{
  "num_hidden_layers": 12,
  "hidden_act": "swiglu",
  "init_std_up": 0.0444,
  "beta2": 0.98,
  "lr_head": 0.0219,
  "batch_tokens": 65536
}
Below are experts of layer 4 (counted from 0) of a mixture-of-experts language model. Rows are named router (the router's row for the expert), gate (a neuron's input weights, with its number), up (a neuron's input weights, with its number) and show model dimensions 0-127. Each number is 50 + 10 x the weight over its row's rms, rounded and kept within 0 to 99.
After each expert's rows: "gets" lists some tokens that make up at least twice as much of what it gets as of all text. This comes from a sample of Wikipedia text that the model never trained on. Tokens count by the router's weight.

# expert 1
router:57 43 46 28 32 55 52 58 52 53 67 61 33 55 59 39 58 59 52 28 53 65 43 50 56 51 47 45 36 43 51 60 38 28 55 42 44 55 34 68 43 50 56 41 37 63 61 58 42 37 49 49 54 53 52 52 52 58 47 46 52 53 51 63 45 67 34 50 57 33 41 65 66 59 27 29 54 47 53 48 35 55 51 49 51 37 40 55 51 59 51 64 48 66 39 62 62 38 55 45 40 47 63 53 39 70 66 42 47 62 51 50 41 35 59 43 56 61 53 47 53 46 39 58 37 46 36 59
gate13:54 51 57 61 57 41 63 64 53 49 54 39 49 34 36 60 59 66 54 41 48 71 52 54 44 47 51 46 57 44 80 43 53 45 58 59 49 54 59 59 37 77 56 32 43 51 60 42 54 58 31 51 47 39 63 40 43 50 42 43 46 50 56 39 42 56 49 56 50 58 34 53 47 47 47 58 43 22 48 46 48 59 55 53 46 49 55 80 45 41 50 61 58 54 52 55 68 53 43 54 49 41 44 40 61 67 37 61 22 56 41 51 64 39 48 52 57 51 28 53 46 49 60 50 49 45 31 45
up13:40 37 32 54 62 55 37 51 43 40 52 55 53 33 66 50 39 40 34 54 30 63 59 53 47 61 54 59 52 60 49 37 54 58 45 64 56 49 32 38 41 37 45 45 38 45 41 45 58 46 39 45 59 44 53 26 37 55 61 44 50 33 57 48 43 40 65 17 42 52 65 57 61 45 39 41 49 55 61 50 48 38 32 44 55 62 57 61 65 51 37 48 39 39 43 58 36 40 42 50 36 42 67 55 49 52 58 42 53 54 50 63 35 49 48 47 56 44 53 56 38 48 65 42 44 32 56 50
gate14:40 53 65 52 54 47 36 58 45 47 33 50 41 45 28 62 63 48 59 39 51 42 43 41 61 41 55 40 43 49 43 48 56 50 63 55 60 43 56 43 47 60 50 47 42 44 38 48 39 55 47 54 40 40 48 48 48 57 25 63 47 72 47 67 57 56 47 68 65 51 60 53 41 58 56 53 60 48 69 49 69 35 65 66 50 43 52 54 32 59 48 48 36 49 46 51 61 39 32 59 49 64 37 43 43 33 63 64 47 51 45 41 32 62 51 39 50 56 47 27 41 39 75 57 41 46 41 48
up14:36 46 49 52 42 47 50 61 52 46 47 35 43 36 32 60 50 61 48 41 56 34 43 55 40 60 58 55 43 48 69 49 42 53 45 56 47 53 61 56 27 42 61 33 51 53 67 65 46 49 49 40 54 41 40 48 56 48 49 75 45 61 61 49 74 60 46 44 52 45 50 49 56 51 41 42 52 30 74 32 49 30 47 48 54 57 61 56 55 39 66 43 70 60 32 66 52 41 49 55 43 53 51 36 46 55 47 39 46 62 53 48 58 47 46 60 36 37 48 77 53 64 44 38 57 50 52 35
gets: " the", " B", "5", "3", " N", " K"

# expert 3
router:45 47 65 83 67 40 59 34 36 42 48 49 69 46 43 64 48 57 48 74 42 48 55 54 49 40 51 53 57 55 45 42 52 54 33 55 46 51 51 50 52 46 36 51 65 42 49 60 62 44 49 54 33 45 51 51 52 42 72 51 53 69 31 44 56 44 61 58 43 65 49 43 32 46 63 57 46 43 59 43 54 48 40 42 37 50 42 45 46 17 44 33 38 55 45 50 39 51 47 39 59 58 33 45 49 36 40 70 48 54 65 58 54 59 44 58 44 36 43 59 43 44 43 43 63 45 58 50
gate13:41 56 43 43 53 41 48 49 47 59 47 49 54 38 38 64 47 30 49 39 49 54 44 38 56 36 34 39 64 57 50 55 51 55 43 58 46 57 41 36 49 48 53 53 67 54 45 38 48 47 55 20 33 51 58 48 36 63 50 47 47 41 42 48 32 44 43 35 55 57 65 36 43 53 65 52 64 39 43 56 47 43 49 50 55 54 56 46 64 50 55 76 54 46 47 65 21 43 70 42 39 57 72 44 44 50 48 45 59 45 33 55 57 26 64 38 38 64 51 49 40 57 50 61 61 56 48 41
up13:72 37 40 50 44 39 56 59 49 44 51 39 46 49 49 34 55 57 51 55 53 49 57 54 49 40 60 43 41 65 51 51 64 39 50 46 48 22 57 49 51 60 45 34 38 64 57 39 36 56 47 59 54 47 60 43 56 44 41 60 47 60 56 43 58 45 51 77 31 54 59 57 34 48 65 51 37 56 60 58 56 59 44 69 52 25 56 72 37 49 60 31 31 51 46 47 68 58 46 71 47 55 43 46 45 62 54 43 32 51 54 57 44 59 56 61 49 35 47 40 58 52 42 58 47 63 43 61
gate14:55 44 61 41 34 51 42 50 51 33 63 40 70 63 41 53 46 52 61 50 47 39 55 48 53 46 44 57 64 55 56 45 44 40 49 33 55 60 43 50 35 57 49 43 60 43 39 36 47 41 38 50 46 32 38 57 46 51 55 38 56 67 40 44 53 48 43 52 56 56 64 46 30 29 51 46 32 59 57 48 57 49 51 55 54 57 53 62 38 14 61 45 35 65 74 56 50 56 49 41 55 55 40 40 54 45 42 66 46 43 65 31 64 46 48 64 38 40 66 53 55 58 49 35 63 39 49 55
up14:51 42 40 55 53 49 64 44 60 48 43 29 42 54 60 65 37 42 51 42 61 49 34 54 37 46 49 47 50 53 46 47 56 37 57 59 55 37 57 53 41 44 58 57 41 48 54 64 45 49 52 34 41 51 63 48 56 44 58 50 53 33 59 57 49 39 69 41 41 36 32 53 62 52 45 56 61 49 58 45 42 56 45 58 47 58 56 49 71 60 32 53 57 41 33 37 73 44 58 61 40 38 70 68 41 56 67 40 65 50 39 73 44 51 48 42 64 43 34 43 46 43 41 52 47 38 27 64
gets: ":", "\n", "2", "1", "-", "0"

# expert 6
router:36 59 62 40 63 50 65 53 56 79 52 46 58 59 49 65 48 54 57 61 34 36 47 66 57 49 61 58 52 54 44 53 61 64 42 66 48 45 46 48 57 57 48 70 58 46 55 39 68 44 55 48 59 51 50 53 45 59 54 56 52 39 46 51 65 37 52 77 36 48 42 47 45 56 68 62 51 43 62 62 50 60 45 55 71 41 44 63 34 51 48 50 69 53 47 56 51 66 50 56 46 39 49 45 44 48 44 65 34 62 36 68 45 44 47 70 48 42 56 33 62 58 38 48 31 47 40 51
gate36:50 55 39 68 56 57 56 48 44 46 50 49 37 62 68 55 64 52 49 50 68 65 53 53 59 56 57 64 45 56 50 48 54 64 44 55 51 50 55 54 56 58 57 51 44 59 30 46 40 32 57 46 68 55 48 46 44 54 48 58 73 40 41 55 65 58 56 48 62 73 44 44 61 46 38 47 39 47 36 47 51 57 60 49 55 49 50 43 33 59 58 46 28 60 58 54 51 63 50 73 58 55 59 60 36 45 40 63 28 52 50 55 27 47 56 52 53 50 39 76 72 51 54 32 66 43 59 52
up36:42 50 35 47 61 53 53 27 64 71 34 43 50 40 61 45 55 28 59 66 64 63 49 67 41 49 76 62 51 49 48 47 51 61 48 54 41 61 52 66 55 44 53 40 46 58 58 52 39 47 38 46 63 61 39 38 47 48 61 40 50 64 67 45 39 57 53 74 51 50 30 52 56 56 27 46 46 62 46 38 61 54 58 55 54 54 53 38 50 59 63 46 49 34 54 37 64 36 49 63 57 68 37 58 42 47 44 44 55 36 60 46 49 43 45 46 47 48 58 44 53 59 44 46 57 64 62 42
gate37:60 53 53 43 28 49 59 78 52 49 27 58 42 40 40 68 33 54 59 58 55 41 75 43 50 55 76 50 52 42 65 43 36 54 50 67 62 44 51 57 31 56 40 41 63 57 48 43 44 64 53 36 50 48 49 46 55 40 44 24 43 63 54 51 50 47 60 51 44 47 47 63 55 60 68 53 47 47 48 64 41 58 53 48 57 63 65 63 36 55 61 47 42 38 47 47 53 49 66 68 57 50 43 66 61 54 40 50 51 54 43 61 43 57 53 49 51 40 44 45 56 59 63 52 56 34 62 54
up37:51 66 43 48 62 55 47 26 49 53 56 39 58 48 58 40 54 45 57 47 52 40 33 43 54 52 33 53 51 53 60 56 62 47 64 44 37 60 66 66 59 50 52 42 23 31 48 42 51 30 52 59 43 59 57 51 38 57 40 48 65 45 64 52 38 56 53 51 50 33 61 46 47 50 49 41 39 56 67 35 56 49 50 58 28 54 43 41 59 51 42 34 47 61 46 48 48 50 45 46 61 73 66 33 44 46 63 46 38 43 52 44 77 51 51 29 63 42 26 59 58 46 47 48 41 45 49 52
gets: " ", "0", "9", "1", "2", "\n"

# expert 8
router:48 46 50 31 32 61 43 60 47 45 64 50 43 58 48 51 55 55 59 24 55 74 46 59 58 46 36 42 33 42 54 62 29 25 52 33 63 49 36 56 44 55 52 42 39 60 59 57 50 51 52 37 50 54 44 54 54 58 40 54 46 39 44 42 52 69 34 50 66 37 41 59 63 51 22 31 51 47 51 56 49 47 62 52 52 23 35 47 57 53 47 67 51 58 40 64 58 38 54 49 49 55 52 53 42 60 65 49 50 57 53 38 45 39 54 44 43 58 44 42 58 50 41 58 46 53 33 57
gate18:33 57 54 56 54 51 28 59 36 58 56 57 47 58 42 50 56 52 53 33 43 48 55 59 51 87 47 61 42 37 57 52 35 43 59 60 47 58 58 48 57 57 48 38 42 42 56 39 64 38 40 53 48 48 38 40 49 48 45 29 39 60 69 50 42 62 46 53 59 50 46 59 44 58 46 46 46 33 49 34 58 43 55 44 57 50 51 67 58 61 62 45 72 47 47 54 42 56 42 56 49 67 43 54 57 55 64 51 64 50 48 52 44 38 68 55 44 63 57 76 53 43 59 30 39 35 63 41
up18:65 43 57 36 52 39 51 63 59 62 49 59 54 67 48 68 48 48 37 55 44 52 39 42 52 56 64 42 54 49 43 58 45 52 49 80 50 53 49 63 67 36 38 55 42 52 65 66 42 46 51 46 49 68 51 39 32 53 62 64 60 37 54 49 67 60 60 48 39 58 57 35 44 57 42 62 61 46 53 50 54 40 56 50 44 64 52 66 37 50 34 37 45 38 58 39 49 32 43 31 37 43 68 54 48 51 36 37 54 57 54 51 46 46 55 59 68 28 31 46 54 51 52 59 47 52 55 56
gate19:51 58 60 49 34 50 50 64 46 52 46 50 69 55 39 53 61 68 86 34 43 53 64 55 43 55 40 54 62 45 53 54 53 41 68 49 60 37 53 49 35 62 50 38 66 56 40 42 67 42 46 41 43 49 43 54 45 55 31 55 57 51 56 35 43 63 49 60 54 50 38 51 41 60 54 52 52 29 62 36 61 62 52 63 38 47 51 40 50 46 51 45 64 52 28 58 49 67 31 54 67 56 37 49 48 44 45 54 72 40 39 56 56 50 45 46 40 42 40 37 64 56 42 51 48 64 54 53
up19:59 41 43 43 52 62 51 66 47 56 67 42 60 48 52 51 60 53 58 49 48 40 48 75 45 53 39 45 55 39 33 49 38 52 60 45 42 27 50 30 42 48 33 50 76 57 42 51 49 57 49 26 47 63 49 51 57 44 48 43 39 47 59 40 45 63 54 34 64 42 40 41 59 52 63 50 56 48 58 48 51 71 54 51 52 45 48 62 54 40 35 44 43 53 48 54 57 67 38 46 66 61 52 36 51 50 55 51 54 53 42 54 60 49 55 43 22 57 24 55 38 59 38 48 50 69 31 54
gets: " of", "i", " for", "y", " H", "'s"

# expert 9
router:62 47 42 31 52 51 42 51 37 53 46 48 41 40 57 45 53 59 56 47 58 61 71 64 58 62 63 50 54 36 64 50 40 41 67 57 47 48 58 33 46 46 60 52 43 52 52 53 41 35 50 50 67 70 50 38 53 50 47 63 65 35 54 51 63 61 52 27 55 49 53 40 49 48 60 46 63 67 29 43 61 41 57 52 57 50 35 51 79 64 55 36 58 51 33 53 53 36 66 46 43 34 55 57 48 58 65 53 65 41 39 47 32 50 45 40 50 54 56 51 60 52 58 63 68 50 47 51
gate12:36 44 48 63 48 70 44 32 43 37 33 38 52 55 53 52 44 51 50 53 45 69 54 50 36 52 32 46 66 51 71 41 52 46 40 44 40 31 62 41 52 35 46 50 50 50 57 42 46 62 58 35 39 43 45 38 72 55 46 50 61 39 43 33 61 51 60 43 49 60 53 43 34 41 46 59 43 47 47 50 27 48 46 56 50 50 57 23 50 49 36 64 55 45 42 53 43 48 64 38 46 67 49 49 59 63 51 32 65 42 46 61 64 45 52 47 54 54 63 53 59 55 47 50 79 55 45 60
up12:41 55 47 37 37 53 66 47 39 52 33 54 52 62 45 47 61 43 59 57 60 34 70 47 50 39 47 32 47 57 51 41 33 41 57 41 55 55 46 49 58 48 53 65 57 37 37 41 50 48 35 42 55 51 43 27 48 34 48 34 58 56 53 52 53 51 47 54 48 48 48 48 35 38 61 38 41 53 41 64 52 56 33 53 50 63 46 43 73 49 70 43 65 48 48 45 49 38 67 49 41 66 41 63 54 60 52 61 55 38 42 50 53 39 61 47 46 60 67 53 63 55 17 50 64 60 66 55
gate13:50 54 57 66 50 42 46 39 42 50 45 35 38 45 34 45 59 39 56 54 49 39 74 48 40 55 65 41 49 54 56 26 45 43 62 64 57 19 61 37 38 56 42 46 53 51 60 49 44 68 52 32 39 49 31 29 58 51 55 27 63 45 67 61 43 47 46 46 57 42 43 52 43 50 68 68 56 44 50 46 70 46 51 44 50 50 49 36 55 47 58 53 58 54 54 62 45 48 52 62 52 40 46 64 66 68 52 45 51 59 40 52 54 49 50 42 59 65 35 58 61 40 66 56 54 52 46 51
up13:37 57 50 59 54 46 39 61 57 61 40 60 54 62 62 55 29 50 50 51 59 46 52 53 44 51 62 64 44 36 35 33 60 41 53 46 47 54 45 44 37 39 50 55 52 63 45 41 70 49 47 29 62 41 48 66 77 40 44 54 46 40 32 49 51 51 63 51 42 36 34 49 30 37 40 52 56 52 43 53 54 55 59 61 53 41 43 44 55 42 39 49 63 55 64 26 36 44 46 69 29 48 56 51 43 61 52 34 56 39 42 52 47 33 57 53 37 45 63 50 43 58 53 46 46 66 34 63
gets: " the", " (", " with", " in", ")", "ed"

# expert 11
router:48 43 59 36 54 58 30 63 56 42 43 60 31 56 48 44 44 56 49 24 40 83 42 50 57 55 40 59 55 36 53 51 41 56 47 51 59 53 48 53 43 48 50 47 53 69 61 56 45 48 57 34 52 45 45 45 70 64 53 36 47 35 48 50 39 59 36 31 53 43 27 38 60 52 27 37 46 59 44 43 55 47 48 36 65 45 48 51 62 54 63 73 55 40 64 60 43 48 46 46 56 47 64 46 47 68 61 35 56 40 54 43 47 47 63 37 45 61 58 51 52 62 49 51 62 54 47 48
gate19:49 37 43 50 68 58 59 70 36 58 47 48 54 44 49 44 57 57 56 41 58 50 46 36 46 66 73 70 52 64 44 42 60 41 32 72 36 46 46 54 46 48 47 56 61 62 48 52 31 43 48 44 43 45 57 54 50 53 42 56 54 47 40 42 45 53 49 73 49 36 44 59 47 81 49 52 38 54 53 64 57 48 51 73 57 52 46 52 55 53 61 43 49 24 68 44 48 48 46 67 59 58 47 47 50 72 42 46 34 55 32 56 45 44 61 51 39 53 50 45 62 48 50 56 45 63 62 62
up19:63 47 49 44 57 55 36 54 49 59 46 54 37 46 58 43 53 45 61 58 35 39 47 68 55 36 45 40 53 65 36 56 41 40 72 61 59 51 30 55 71 52 55 46 32 46 56 41 63 32 57 48 20 67 47 49 41 54 58 56 55 48 50 45 62 42 46 51 52 49 62 55 38 31 58 54 76 38 45 75 40 65 49 43 48 47 40 59 49 58 44 43 34 53 36 52 54 42 34 56 58 62 48 49 48 42 59 54 39 49 63 39 49 53 55 53 60 50 43 30 56 50 60 48 37 54 42 36
gate20:29 73 47 47 60 47 61 53 48 59 44 41 49 58 46 58 52 40 51 38 44 31 60 43 56 79 35 40 38 59 52 55 49 69 36 57 67 58 50 41 50 42 53 55 60 37 49 48 38 62 36 56 41 67 41 39 55 60 39 46 40 59 47 63 56 73 44 51 46 53 44 52 46 47 41 54 49 36 53 37 44 45 54 47 50 49 69 42 54 61 44 54 63 47 71 67 30 54 36 46 66 54 41 50 39 42 59 57 44 51 32 55 43 52 37 56 55 59 52 61 44 48 50 30 44 31 48 48
up20:40 57 45 62 55 52 36 62 60 56 61 47 40 49 59 55 46 52 44 47 35 54 68 54 41 51 33 70 55 49 58 39 27 38 50 53 68 49 52 46 32 37 43 61 59 27 48 31 57 43 36 46 56 35 57 45 69 57 43 50 45 48 46 47 48 40 48 40 52 46 49 37 53 53 56 42 47 47 43 65 54 39 57 46 46 40 57 46 40 45 71 51 41 40 58 64 39 55 56 57 56 52 61 79 62 44 55 51 55 44 41 72 45 69 49 52 32 70 54 40 54 59 48 37 63 44 46 38
gets: ",", " as", " by", "ers", "\"", " were"

# expert 10
router:59 63 41 37 37 63 40 50 69 48 50 52 50 56 64 48 46 40 39 38 59 55 51 47 45 46 39 32 47 32 57 57 40 50 58 40 57 59 38 68 62 51 51 43 51 57 55 61 40 56 58 54 57 56 50 66 39 52 41 61 38 46 59 48 36 65 31 41 57 41 48 44 56 53 20 57 71 48 46 56 42 41 64 43 41 39 52 48 51 51 68 58 51 34 48 49 69 38 47 65 47 51 49 50 36 55 54 39 34 45 59 42 45 45 68 45 72 71 62 40 44 36 56 59 52 57 32 45
gate13:48 61 44 32 63 50 54 38 42 56 63 65 33 48 49 60 56 41 60 53 59 66 47 33 61 45 53 38 40 54 64 54 56 41 40 40 45 48 55 56 68 55 41 53 48 41 52 39 32 65 51 53 56 49 51 46 33 46 46 66 50 82 71 55 33 40 46 55 49 59 56 47 48 66 54 46 42 36 49 38 43 50 58 40 53 48 61 66 51 70 61 55 50 36 37 54 60 51 57 52 60 64 40 42 66 47 53 58 27 71 62 51 50 60 56 32 46 38 42 44 46 45 53 47 63 43 51 42
up13:35 37 55 38 60 48 32 31 58 65 44 33 43 51 48 43 58 56 49 54 54 58 43 50 41 37 48 44 58 52 41 56 50 43 29 60 55 55 46 67 54 36 45 59 56 48 60 42 44 47 42 40 38 41 68 57 65 65 47 65 54 63 30 46 53 45 50 57 42 53 56 52 43 52 41 41 61 63 49 27 51 41 49 38 66 54 56 33 47 51 66 46 77 69 48 24 49 55 54 57 51 45 34 52 55 56 40 60 41 49 37 51 59 57 50 40 35 50 48 57 49 28 57 54 47 48 63 40
gate14:42 60 58 47 52 47 67 45 36 63 39 53 53 64 44 43 47 40 65 65 47 46 58 45 55 50 51 37 58 53 64 68 56 54 54 62 57 47 76 69 57 46 46 54 55 63 52 48 46 48 53 46 58 61 57 37 22 50 49 58 48 64 46 44 36 57 50 60 37 46 60 48 57 49 60 52 34 56 63 47 37 45 60 60 51 45 64 29 35 50 65 30 47 51 44 31 57 51 43 46 59 42 47 48 60 36 39 76 47 65 47 27 62 55 49 46 40 64 59 37 52 55 55 60 66 48 46 53
up14:53 65 70 44 73 42 42 65 56 47 55 60 55 44 50 54 57 47 66 47 38 58 57 51 61 64 54 54 33 55 51 54 49 73 50 57 60 36 40 58 56 43 42 44 34 65 42 45 70 48 61 57 69 55 35 51 62 46 47 48 45 62 42 64 48 46 46 38 58 41 45 61 40 40 53 64 52 59 55 76 58 51 27 52 37 49 43 51 46 52 38 47 35 38 52 53 51 40 42 49 57 44 56 53 31 38 52 41 58 52 46 52 54 77 56 51 56 33 45 55 48 67 66 40 33 42 56 47
gets: " |", " S", "h", "|", "le", "c"

# expert 7
router:64 51 34 43 42 63 36 61 51 52 68 50 42 49 50 48 54 47 42 27 53 47 43 48 49 62 63 53 39 28 59 58 48 22 59 37 62 51 32 49 46 49 58 34 39 73 48 52 60 48 48 37 48 38 35 67 50 48 36 68 58 51 50 54 38 60 21 61 61 36 52 70 56 44 36 47 60 48 34 50 64 58 58 44 49 47 30 45 48 61 45 52 64 52 59 53 52 34 53 53 40 45 61 55 41 55 59 48 53 46 51 42 48 42 48 45 57 58 57 57 59 38 50 59 48 52 41 60
gate13:58 34 44 51 45 54 64 50 58 44 62 53 45 45 48 44 45 47 63 49 67 37 53 37 48 54 41 45 62 66 54 51 55 38 56 36 60 42 54 46 42 50 52 54 39 49 38 50 26 53 49 33 36 65 45 56 38 46 46 48 50 70 51 60 47 33 62 52 39 65 75 50 39 54 84 38 46 65 57 54 41 52 50 60 41 38 70 48 56 50 44 45 42 48 38 29 52 51 60 54 42 68 28 70 48 39 41 55 66 54 42 47 40 52 48 43 49 51 42 45 44 50 59 44 32 45 43 56
up13:56 39 49 46 45 53 32 50 38 36 55 39 60 64 40 50 49 53 57 53 62 56 30 35 35 46 48 44 51 41 60 52 56 36 37 34 33 70 49 56 65 52 47 44 29 62 52 53 36 38 43 41 42 35 57 61 44 47 36 52 31 68 62 48 49 33 45 58 39 55 54 50 62 42 53 41 44 59 52 56 39 68 59 39 43 54 40 49 68 37 46 52 55 46 49 41 43 58 62 45 65 54 44 39 38 66 43 54 71 59 35 46 61 41 48 39 66 60 44 58 53 46 49 49 46 63 50 25
gate14:43 52 49 49 50 52 36 50 52 63 40 59 47 66 63 47 33 45 52 59 56 47 64 38 53 50 33 38 56 51 38 49 59 61 61 51 51 28 44 66 70 62 55 55 66 57 36 49 44 46 44 60 52 51 48 50 30 46 40 45 46 36 49 41 55 48 59 39 38 52 70 44 45 48 61 56 71 52 57 49 24 55 38 72 49 57 66 40 69 49 52 57 41 47 54 31 48 47 43 53 46 37 66 51 54 38 36 29 54 36 49 56 45 46 45 66 43 54 64 53 49 45 54 55 74 64 54 57
up14:44 68 53 37 48 59 53 55 41 48 64 34 51 64 64 60 53 47 52 55 49 48 36 48 38 51 51 26 54 68 49 64 45 40 45 43 43 65 59 60 55 54 37 44 27 33 61 57 35 49 58 49 38 66 62 63 38 69 53 37 62 34 53 42 56 57 40 47 53 46 54 50 40 48 56 44 51 43 62 34 39 35 45 52 42 42 49 61 46 43 69 52 42 56 44 61 49 43 46 59 57 35 47 53 48 59 50 54 50 58 45 62 35 69 67 54 56 66 26 48 52 51 52 75 46 48 68 49
gets: ".", "-", ".\n\n", "==", " The", " d"